config = dict(
    n_layer=9,
    routed_scale=6.71,
    rope_fraction=1.0,
    init_std_down=0.0,
    steps=4988,
)
Below are experts of layer 5 (counted from 0) of a mixture-of-experts language model. Rows are named down (a neuron's output weights, with its number) and show model dimensions 448-511. Each number is 128 + 32 x the weight over its row's rms, rounded and kept within 0 to 255.
Before each expert's rows: "comes before" lists some tokens at least twice as common just after its tokens as in all text. This comes from a sample of Wikipedia text that the model never trained on. Tokens count by the router's weight.

# expert 19
comes before: "==", "|", "The", "===", "In", " The"
down0 [ 99 166  87 130 125 139 157 144 152 124  81 189  84 188 100  93 118 136 120  84 127 167 103 130 181 117 145 137 140 135 134 101 172  83 124 148 125 111  88 100 125 148  39 103 142 135 137 111 161 131 204 151 101 123 151 144 118 142 188 119 135  79 171  94]
down1 [134 111 101 136 136 105  86 108 149 144  90 131  94 135 220 119 161 185 131  85 128 128 121 117  90 158 128 158 136 150 164 121 122 102 127  90 121  88 169 106  89 127  86 173 144 156  37  98 155 130 150 111 149 131 111 138 151 112 113 102 180 117  99 183]
down2 [ 98 148  84 112  63 137 103  91 131 122  57 147 118 157 129 111 147 141 110 175 137 162 154 163  65 192 188 165 124 109 153 151 133 130 110 125 110 122 154 162 123  94 181 137 120 126 163 121  94 155 171 169 169  87 126 112 130 137 179 122 113 176 196 114]
down3 [167 125 117 151 116 151 112 144 119 130 171 147 131 135 164 127 137 135 148 115 137 122 141 166 139 132 129 154 111 141 119 140 157 125 145 152 116 105 127 134 134 134 131 143 167 114  88 127  95 116 114  79 114 125 119 113 136 127 107 139 162 136 109 165]

# expert 62
comes before: " by", " to", " in", " on", ".", " as"
down0 [123 163 145  55 105 134  73 180 112 136 148 131  86 104 154 152  97 150 158 176 103 130 115 118 147  98  95 126  82  98 203 103 170 142  92 127  87 121 118 158 123 215  89  93 128 167 149 113  94  99 103  69 124 178 165 120  66  96 109 146 166 135  78 147]
down1 [ 86 110 115 145 110  98  80 169 193 107 200 138 106 100 134  85  92 142 150 106 138 127 133  55 115 109 123 130 130 176 122  56 130  98 195 130  88 168 168 132 124 175  89 133 152 151 130  95  92 104 134  64 116 202 135 114  90 129 141 132 136 103 181 108]
down2 [121 146 136 152 126 122 171 127 103 121  97 144 105  76 141 138 142 177 127 132 118 100  67 117 132 160 133 132 132  96 106 128 119 133 104 112  39  96 141  86 138 100  97 134  92  85 129 147 161  69 170 151  98  96 175 175  96 112 125 141 148  93 128  95]
down3 [123 160  74 149  58 153 186 123 102 114 122 115 150 125 176 163 203 126 102 167 102  87 229  89 170 106 145  99 185 175 122 167 175  71  53 163 151 136 114 124 142 121 168  75 134  57 157 127 136  98 121  91 148 103 183 173 175 124  83  99 116 135 139  94]

# expert 68
comes before: " the", " a", " to", " that", " his", " in"
down0 [137 168 148 181 208 121 134 114 136 127  92 141 139 144 155 170 145 106 116 143 104 185  62 143 149 103 105 163 161 118 130 131 125 158 137 144 123 100 130 130 224  92 106 142 109 104 105 111 161 124 155 150 141 126 201 129 184 147 116 104 157 156 118 160]
down1 [123 104 149  84 130 119 103 135 153  67 117 137 125 135 128 141 123 123 146 125  97 174  78 146  63 155 101 148  94 150 100 167 180 117 155 150  54 219 165 118 172 206 125 143 130 120 114 127 111 121 105 111 134 159  98 133  54 130 107 161 112 166  76 123]
down2 [163 118  69 104 178 147 145  77  56 143 129 103 178 155 122 140 151 167 108 110 131 164 185 138  99 136 133 140  72 133 143 132 152 131  33 144 150  85 117  82  70 170 190 131  94 156 111  88 109 106  98 173  84 132 142 146  62 129 161 123 158 106 166  98]
down3 [149  80 146 121  70 111 125 168 133  78 153  85  55  91 124 152 194  59 118 167 117 187 129 116 148 149 111 110 122 176 175 142  85  95 155 150 161  69 155 150 152 151 110 108  82 112 128 112  60 102 179  76 171 136 176 181 139 162  67  81 156  86 177 157]

# expert 39
comes before: " |", "–", " |\n", " ", "4", "3"
down0 [103  87 172 148 127  99  47  95 142 107 103 114 148 134 144 165  85 125 109 131 144 143 157 136 129 138 115 154 112  68 143 156 117 144 108  91  81 154 148 170 121 137 149 131  64 155  84 153 140 137  90  95 153 115 155  75  90 134 112 142 111 124 146 117]
down1 [157 159 182 160 154 123 142 150  74  73 111  89  97 110 189 114 146 104 110 113 128 104  91  87 146  97 132 161 117 142 105 156 104 124 108  91 120 101 118 157 143 155 151 132 136 109 118 131 130 139  78  82 185  81 128 161 155 151 105 111 165 115 155  87]
down2 [172 166 119 255 145 175 176 103 130 139 147 163 140  90  97 154 103 124 158 135 128  99 164 152 145 141  67 132 124 138  98 101 110  97 119 179  58 157 106 146 114 152  94 118 158 181 138 118 136 102  54  88 104  98 113 151 113 135 112  98 159 138  97  93]
down3 [161 169  96 106 124 155 142 155  72 155  90 122  45 133 152 172 146  70 170 122 115 103 133 163 109 164 166 142 160 176 189 164  93 128 130 126 144 119 175 113 127 165 126  82 144 145 130  59 125 151 184 142 138  90 116 123 128 114  76 117 132 157 139 120]

# expert 25
comes before: " the", " a", " years", " other", " his", " new"
down0 [137  82 119 117  80 135 141 125  84 119 169 140 105 165  93 164 142 170 145 124 127  99 157 118  94 143 134 123 139 136 142 143 113 137  89 140 196  94 109 149 116 118 134 137 122 138 154 140 111 137 125 130 119 200 103  95 124 183  65 142 135 175 133 131]
down1 [116 189 148 175 121 110 106  98 137 103 145 177 110 184 130 134  97 112  98 157  95 169 136 127  98 110 108 124 125 135 166 114 110 141 100 115 135 127 125 138 166 122 135  86 146 137  90 150 146 133 116 135 108 113  69 173 147 109 149 130 124 167  52 137]
down2 [131 176 118 119 163 190 210 103 157  84 149 144  71 186 133  83 127 138 114  74  92 155 163  99 111 134 142 143 184 189 126 112  85 186 145 110 161 120  76  58 101 160  98 104 141  49 154 107 131 145 161 120 138 115 133 119 173 172 162 173  93  96 113 134]
down3 [ 96  97 199  72 107 173 101 111 163 152 109 152 168  64 212 116 134  94 119 118 178 182  79 123 109 176 145 126 138  98 122 137 182 101 127 125 115 211 163 105  96  92 141 153  90 122  65  52 191 126  78 102 130  20  94 141  83 149 112 117 183  84 126 126]

# expert 30
comes before: "-", "|", "==", "===", "The", "="
down0 [127 136 117 109 109  74 127 146 127 142 188  97  89 124 158  99 134 100 168 163  90 123 102 119 118 110  72 134 205  98 186 101 121 158 149 103 156 133 172 108  93 128  89 120 150 108 132  92 116 146 105 189 149  77  90 143 163 160 110 134 121 131 105  97]
down1 [138 123  82 136 123 206 158  79  88 160  80 130 133 100 138  75 108 175 104 195 133 132 159  84 106 126 143 133  82 102 121  86 132  84 130 186 120 151 109 145  93 150 129 144 120 129 136 121 201 242  76 108 113 214 170  95 116 124 191  68 164 193 135 142]
down2 [205 117 175 167 101 109 183 163 123 166 255 153 141  72 122 108  93 148 164 114 109 132 131 121 114 125 128 144 112 118 139 130 114 123 112 103 146 132 116  96 134 157 133 162  81 121 152 137  82 121 152 103 146 147 109 125 103 111  38 123  52 137 101 110]
down3 [117  91 144 114 167 167 115 124  95 137 215 103 146 133 148 115  94 142 137 103 111 150 161  85 108 149 182  90 129 142 125  84 155 124 158 158 141 109 127 138 154 130 113 118 119 135 127 135 140 122 105 136 134 162 140 180 101 116 113 113 174 137 140 190]

# expert 72
comes before: " a", " in", " to", " not", " been", " the"
down0 [185 127 119 150  47 112 150 114 163 194  78  93 152 121 119 167 179 114 190 158 117  94  94  78 119 142  99 147 114  81 109 131  94 141 118 161 129 141 131 106 128 134  74 108 114 107 108  98  85 118 164 114 102 110 137 114 112 201 128 106 110 100 105 104]
down1 [136 140 152 135  92 132 161 119 139  71 169 135 121 120  42 160 175 122 147  78 136 121  92 132  34 109 105 132 116 163  73  70 101  87 115 153 172 221 114  94 129  71 137 156 124 102 205 154 112 190  89 224 120  86 159 115 130 149 114 173 148 145 153 186]
down2 [119 126 147 125 145 115 128 129 113  82 194 103 163 116 123 133 124 217 107 105 146  87 140 199 146 136 150 131 144 118 127 145 193 123 113 170 170  77 148 112 144 116 151 139 181 135 106 139  78 138 106 138 127 120 124 141 153 132  78 159 158 177  46 196]
down3 [ 84 134 172  90 145  88  71 133 153 204 168  61 121 108 111 137 153  57 141  97 118  98 145 156 115 144 164 142 141  99  96 116 164 145  87 139 130 135 166 122 119 175 108 126 144 157 100 115 110 114 123 109 123 120 134 148 133  90 120  79 111 178  93 114]

# expert 61
comes before: " ", " |", ",", ".", "\n", ")"
down0 [208  79 108 146 111 144  81 133  80 142 104 137 150 122 126  94 139 136 120  95 135 140 146 123 138 182 124 110  98 164 107 119 118 139 123 131  97  72 124  92  87  85 134 158 149 147 106 103 115 130  46 108 153 145 136 130 180 167 162 167 133 108 130 126]
down1 [182 105 150 188 146 119 149 150 124 127 118 157  91  96 132  84 164  94 105 152 103  95 162 134  89 166 148 139 168 120 115 146 115 147 155  97 107 123 136 184 111 139  95  76 153  64 163 109 147 129 102 139 159 154 144  78 156  70  78 164 158 182  83  86]
down2 [102 115 174  80  81 179 141 117  89 136 133 111  92 161 140 110  92 229 137 110 140 137  86 115 171 115  76 168  83 130 121 168 150 135 140 105  70 131 194 105  91  74 132 158 135 150 126 129 122 109 138  80 156 150 144 126 133 113 183  88 159 144 156  87]
down3 [196 142  97 123 185 114 112 115  98 144 101 151 160 151 113 207 136 130 146 127  92 170 159 156 120 110 122  63 146 163 125 178 134 118 155 117 108 171 149  69 123 162 133 134 106 169 103 215 113 110  81 107 109 124 104 117 119  84 169 115 159 166 158 175]

# expert 87
comes before: " |", " (", "\n", ";", " |\n", "o"
down0 [159 106 137 200 132  73 174 178 107  80  94 138  94 127 171 138 158 167 122 130 145 148 146 132 128  91 105 114  30 109 128  91  85 112  95  97 140  85 141 150 157 140 126 163 196  99 104 194  87 129  67 162 119 132 132  99  91 193 151 105 164  84 122 142]
down1 [138 147 166 136 109 166 158 158  55 104 170 155 155 141 151 122 178 170  85 159 156 124 102 131 100 153 115 156  97 124 150  80 115 109 138 132 107  57 124 138 114 110 155  98 137  82 155  57 124 132 127 137 160  88 171 130  99 145 172 128 114  73 164 198]
down2 [141 101 119 130 162 120 131  99  50 201 104 150 110 131 181  56 142 173 124 113 114  97 119 118 172  97 179 147 140 121 114 138 146 106 135 185 131 132  84 140 169  85 104 147 169 134 160 167 127 136 151 150 182  53 123 138 153 111 187 126 184 126 116 136]
down3 [132 175 120 147 116 135 109 119  63 138 117 109 108  93  77 182  82 149  71 169 142  85  92 158 140  80 177 162  89 146 163  70 120  81 140 110 103 102 165  90 165 194 134 190 159 164 146 166 146  78  97 106  90 132 128 158 113 131 140 116 100 169  91 152]

# expert 79
comes before: " to", " by", " in", " as", " a", "ed"
down0 [140 189 122 146  94 154 176 105 128 158 255 155  81 132 130 107 163 142 152 133 143 109 148  96 176 137 103 100  83 163 117 131 130 160 188  84 131 150 100  67 152 158  71 129 102 136 126 148 121 101 115 139 131 173  96 157  90 132 118 145 180 165 126  90]
down1 [160 126 123 132 168 188 100 158  71 151 125 152 190 170 182  94 162 129 132 123 126  51 102 161 105 129 120 142 166 122 136  98  73 132 144 126 173 189 153 164 117 116 124 165 126 114 114 129 131 133 132 120  94 125 118 142 146 148 107 111 141  95 117  86]
down2 [172 119 130 169 112 178 116 159  93  66 132 128 109 146 166 136  92 129 137 123 110 195 152 129  84 140  48 144  96 134 121  71 105 161 130 118 137  62 114 181  96 115  94 180 180 125 170 146  51 114  89 118 133 148 134 101  83 168 112  96 114  91 125 141]
down3 [116  89 120 163  96 148 113 193 110 179 117 149 118 151 115  80  83 107  84 121 111 143 188 100 156 118 103 131 152 116 145 114 118 178 133 108 140 160 133 108 169 121 115 169 164  40 153 172 111  97 124 174 169 144 148 182 143 101 133 120 115 166 106 172]

# expert 88
comes before: " the", " a", " be", " his", " an", " have"
down0 [168 134 108 115 102 122 116 167 100  97 132 120 147 153 128 105 150 147 106 140 100 150 112 112 132  91  95 129 166 139  86 190 118 104 122 133  96 137 175  25 117 144  67 118 117 117 173 132 111 196 123 124 108 137 152 106 161  53  87 161 135 167  63 117]
down1 [114 129 157 105 132 112  55 141 203 108  70 177 137 113 146 141 182 172 140 121 100  94 118  79 141 143 132 129  75 147 132 124 111 112 125 157 143 122 135 110 163 156  89 136 135 124 121 153 126 165 124 111 131 141 137 198 173 155 107 134 153 106  67 132]
down2 [113 173 148 164 169 105 139 162 145 149  93 179 145  79 157  93 170 137 158  77 172 139 125 142 103 155 151 172 137 119 105 153 133 139 104 125 136 115 128 117 108 166  73 133 121  92  94  75 106 135 131 157 152 126 135 146 162 144 154 172 174 157  86 137]
down3 [ 92  86  83 157 106 182 116 122  98 119 149 129 100 142  91 110 138 122 150 137 143 121 106  96 143 146 137 166 163 143 125 142 147 111 102 131 154  74 140 135 128 116 130  94 169 159 152  93 110 123 158 163  60  41 171 165 132  77 114  85 130  84 148 168]

# expert 31
comes before: ":", ")\n", " ", "\n", ")", " ("
down0 [ 90  86 105 141 134 114 156  70 119  68 106 138 132 134  90 114 100 150 128 125 127 101  90  92 188  84 132 157  80 114 127 156 140 108 114  94 196 127 106 125  84  65 132 106 150 114 153 124  71  93 166 211 194 138  78 186  79 145 142 135 105  76 128 127]
down1 [116  89 189 151 139 146 118 123 166  71 123 161 137  90 178  75 128 168 169 141 126 119  98 141 129 139  90 144 160 110 153  98 124 184 154 148  57 132 136  97 192 172 133 145 178  95 143 102  62 139 143 124 154 156 160 152 150 132 112 149 117  62 156 128]
down2 [100 114 141 156 121 129 205 153 165 165 137 109  62 132  85 157 125 110 126 132 134 102 142 154  81  98 181 159 153  84  89 132 185 151 124 149 139 115  92 116 111 110 123 156 153  89 146  89 132 195 121  88 107 107 101 148 134 106 190  87 138 143 127 154]
down3 [119 146 137 123 155  94 146 139 191 100 126 100 144 143 165 109  43 173 151 143 154 149 139  78 122 139 117 116 129 115  85 152 154 163  93 180 146 154 143 144  66 130 117  84 146 139 164 142  73 117 149  89 139 126 117 128 180 143 149 120 189 143 179 105]

# expert 18
comes before: " |", " |\n", ";", "–", "',", " -"
down0 [117 169 131 130  72 118  66 128  86 126  90 176 118  94 123 148 160 149 142  86 117 107 152  12 103 149 126 189 115  86  96 148 133 165 173 134 104  77 121 117 124 166 184 165  63 112 101 108 115 122 115  99 159  72 112 122 189 136 106 233 138  71  90 132]
down1 [147 165 156 140 155 175 176 178 146 152 191 122 159 195  95  99 155 145 109 125 154  83 107 120 146 135 137 159 101 116 124 157 144 122 132 131 148  75 139 171 127  80 143 155 131 132 149 129 152 147 129 145 192 105 121  84 144  72 127 128 104 144 119 148]
down2 [113 130 176  99 188 110 207 158 149 158 131 109 164  96 105 154 130 167 121 165 107 210  95 157 149 149 116 110 101 107  90 125 122  90 111 156 132 124 173 131 178 154  86 151 115  82  89 120 157 193 124 170  79 145 184 133 122 143 155 139  74 176 123 101]
down3 [ 54 161 110  67 114 104 148  92 173 151 102 130 130 127 169 123 153  88  83 131 119 100 115 106 122 177 123 128 151 172 171  75 105 133 170 111  71 116 112  60 128 121 124  85  90 116  67  97 130 132 149 133 131  93 129 131  89 162 115 132  77  89 108 117]

# expert 27
comes before: " The", " He", " In", " It", "-", " This"
down0 [112 168 117 115 150 153 189 178 125  73 131 125 146 134 141 143 132 146 125  82 132 119 110 151 124 127 146 138 122 137 189 114 123 123 133 176 115  93 152  75 136 157 159  70 160 137  92 111  67 156 168 164 144 152 122 116 182 164  92  77 135 117 125 184]
down1 [183 166 131 132 114 138 151 157 190 126 111 109  88 156 127 137 144 130 143 126 147 113 136 156 123 149 105 108 147 195 116 135 180 161 135 138 143 133 228 145  99 110 122 163 153 118  58 123 105 135 113 106 156 136  70 177  86  87 152  87 125 134 147  68]
down2 [169 146 136 192 127 143  86 101 163 145 113  94 155 173 153 165 135 169 124 116 113  76 148 163 131  90 184 125 153 124  81  80 159 112 112 130 130 120 127 127 141  74  96 150 136 132 149  96  71 167 132 127 172 115 131 155  90 119 138 148 133 158  94  97]
down3 [ 74 132 131 153 144 115  92 161 111 158 169 152 191 117 130 155 156 172 126 102 137 111 153 171 140  98 192 118 193 128 144 151 114 145 119 121 152  82  96 159 115 154 126 139 111 106  43 158 157  68  84 154 175 149  90 122 110 131 176 118 122  55 114 101]

# expert 58
comes before: "201", "200", "202", "1", "199", "0"
down0 [106 125  88 131 142  87 173 135  67 142 143 123 157 102 127 168 173 138 127 130 134 144  97 152 115 143 131 188 122 125 117 156 153 152 119 113  60  96 172 130 147 118 153 119  80  88 177 110 140 160  86 139 141  86 136  61 118  87 158 122 104  81 151 177]
down1 [154 113 119 137 124 126 104 129 147 148 125 159  93 208  91 106 112 129 128 139 102 150 209  61  75  62 139  34 140 143 104 143 135 132 115 118 158  70 138 173 121 120 164 102 203 132  66  36 147 120 103 135 161  98 167  73 219  91 153  77 115 118  95 145]
down2 [103 108  99 147  75  98  76 197 124  86 192 128 134  61 137 113 170 123 104 142 151 125 103 101 100 126 142 157 112 156 147 123 174 153 124 157 125 138 162  97  91 103  45 117 148 118 108 188 109 154 101 108 130 108 150 117 212 173  93 158 154 144 129 143]
down3 [141  92  82  69 167 121 136 172 143 142 150 162 136 123 151 110 134 128 183 103  93 116 121 158  87 104 100 145 177 108 122 131 154 156 138 146  92 114 145 149 107 115 101  99 131 112 122  96  77 150  95 119 105 185 110  88 132 115 114 142 104 126 124 108]

# expert 82
comes before: " The", " He", " In", "==", " It", " This"
down0 [149 103  80  91 171  83  89 144 150 145 148 161 153 168 111 107  89  39 138 110 158  60 145 145 114 133  84  85 108 189 110 114 109 168 140 102 110 120 126 109 153 185  71 118 138  91 171 131 147 121  84 111  29  91 143 163 105 144 107 115  97  97 140 107]
down1 [114 123 126 149 118 136 126 116 160 194 142 131 108 152 162  79  98 147  98 145 112 101 121  22 108 150  96 121 179 178 119 143 136  46  72 132 115 127 121 155 162 111 123  92 123 161 135 159 185 127 157 164  28 144 132 140 111 150 117 116  99 126 129  92]
down2 [116 136 143 106 133 124 155 201 142 138  75 120 149  75 107 165 161 100 168 157 141 141  73 133 126 125 176 110 168  75 210 147 133 167 143 174 175 137 112  84 136 173 108 107 132 123 126 115 105 120 118 170 148 116 130 103 107  89 115 115 179 141  96  93]
down3 [111  91 127  87 183 114 117 149 138 136  65 122 156  98 143 104  88 128 130 124 148 176  68 104 147 144 126 147 129 123 135 122 144  81 126 185 123 182 115 159 143 142 191 122 124 134 145  92 136 145 114 109 136 121 128  85 135 148 153 129 116 103 155 119]

# expert 22
comes before: "0", "1", " |", " |\n", "2", "3"
down0 [ 97 161 113 107 117 105 104  78  90 121 103 159 128 175  80 130 112 193 108 143  91 180 153 176 117 165 133 138 161  99 157 151  66 132 112  77  93 101  65 165 125  79 135 114  95 144  62 132 102 151 131 125  67  99 178 144  95 125 162 111 141 123 200 117]
down1 [140 168 152 120  85 105 117  83 143 108 103  74 104 132 134 150 141 187 104  78  84  42 155  82 154  92 153 132  92 122  94 130 171 147  98 125 167 100 117 138 197 132 105  96 144 111 158 134 115 140  97 148 169 152 141 169 116  77 114 160  91  76 122  99]
down2 [ 81 112  96 187 125 111  94 131  53 115 197 179 117 115 174 122 169 146 160 104 133  93 139  92 189 142 144 135 110 114 100 157 153 107 163 102 114 107 150 170 136 136 150 167 122 118 142 161 137  97 137 120 119  94 141 103  88 140 134 173 178 149 150 126]
down3 [ 82 155  99 108 119 126  76 131 113 129 156  91 138 168 124 120 154 184  88  94 143 140 187 137 141 141 136 184  96 115 102 121 167 179 127 145 107 110 107 159 133 162 118 174 115 110  77 189 141 152 115 112  94 127  92 172 133 120 114 109 139 182 169 164]

# expert 26
comes before: " ", "American", "born", " MF", " Nancy", " DF"
down0 [138 150 157  85 150 128 111  63 148  53  67 111 141 104 103 148 128  57 118 126  95 165 111 143 118 155  92 142 254 136 160  81  65 177 128 116 154 134 107 140 156 146 133  84 121 110  93 107  69 133 100 137  73  71 107 149 172 128  64 138 119 173 104 109]
down1 [102 150 105 138 127 113  80 140 100 133 200 119 158 108 152 139 147 146 130 132 157 101  89 181  92  81 151  98  99 148 126 174 164 163 177  85  73  81 141 142  76  98 113 158 131 154 159 181 206  91  70 109  47 110 139  68 122 144  60 112 112 117 103 141]
down2 [153 173 158 150  88 162 140 161  97  96 162 145  75 145 140 119 109 102 135 180 100 134 120 191 176 123 169 149 131 152 129 135 159 135  78 115 136 121 201  70 129 186 132 111 158 149 129 119 178 104 108 111 107 168  75 133  97 162 128 114  72 126 191 156]
down3 [112 153 118 136 139 159  97 154  75 125  62 125 166 110  66 177 126  98 106 169 125 160 147 140 112  97 101 172 116 134 207 137 183 107 123 130 129 125  68  99  94 145 172 113 141 157 120 135  62 106 134 124 113 145 127 130  94 134 124 171  96 148 105 120]

# expert 16
comes before: " ", " |", "–", ";", "2", " list"
down0 [132 158 203 193 148 101 116 110 154 111 135 134 114  70 121 123 155 131 153 123 139 147 131 101 113 112 156 106 190  69  89 136  82 169  85  97 181 156  78 113 152 144 152 147 142 108  99 147 134 117  90 177  51 136  91 133 124 154 154  92  94 176 102 105]
down1 [119  87 190 126 159 115 135 149 182 162 120 114  69 136 103 206  85 154 113 110  90 153 105 147 137 124 147  86 146 152 189  96 138 117 144 145  82 148 114 108  80  71 127 107 147 124 156  90 121 102 103 137 126 102 153 147 138 190 130 100  71 177 141 112]
down2 [123 135 117 117 181 111  85 143  94 157 152  91  84 139 119  89 124 158  72  74 167 100 140  96 139 128 125  95 129 151 167 151 180 223 172 126 180 165 174 134 121 115 102 174 166 117 125  90 173 128  64  94 119 131 145 152 163 166 144 132 135  84 128 125]
down3 [ 80  46 163 185 114 169 154 109 135 192 137 106 145 116 126 141 108 122 144 108 114 135  81 189 107 148 138 110 123 160 123 150  78 158  94 125 149 135 129 115 153 149 118 124 125 129  64 129 114 117  88  86  93 190  93  89  93 108 110 101 133 139 102 169]

# expert 6
comes before: ",", " (", "\n", "–", "),", ")"
down0 [ 66 118 183  82 175 135 140 102 100 130 159 105 117 131 161 173 147 108 114  97  99  69 167 115 156 169 130 100 124 151 141 140 131 144 239 137 117 112  78 138 142 152 108  98  99 153  87 127 168  86 157 122  91 131 144 121 113 126  60 124 151 106 110 134]
down1 [127 102 139  96 128 151 150 166  96  92 154 134  88 130 133 107  50 132 138 176 148 136 162 137 118 103 102 163 139 124 149 102 189 127 157 160 191 134 103 179 163 130 129 155 107  88 105 125  99 139  93  83 146 119 161 161 139 141 107  85 187 175 131 133]
down2 [139 165 142 187 125 178  87 122 129 145 142 164 117 149  96 141  42 117 134 111 114  79  98 127 160 114 128 134  97 190 163 209  82 169 134 190  79 165 149 124 144 137 142 114 101 117 149  88 190 149 113 104 115 134 101 133 195 178 107 175 110 163 122 127]
down3 [170 122 113  89  78 118 110 151 138  77 177 130  37 194 121 134 144 146 153 128 121 121 169 147 173 138 145  99 120 104 169  51 128 132 160 147 119  95 108  80 154  63 204 113 140 144 137  93 140  86 113 111 101 155  97 176 152 141 115 175 165 138 137 129]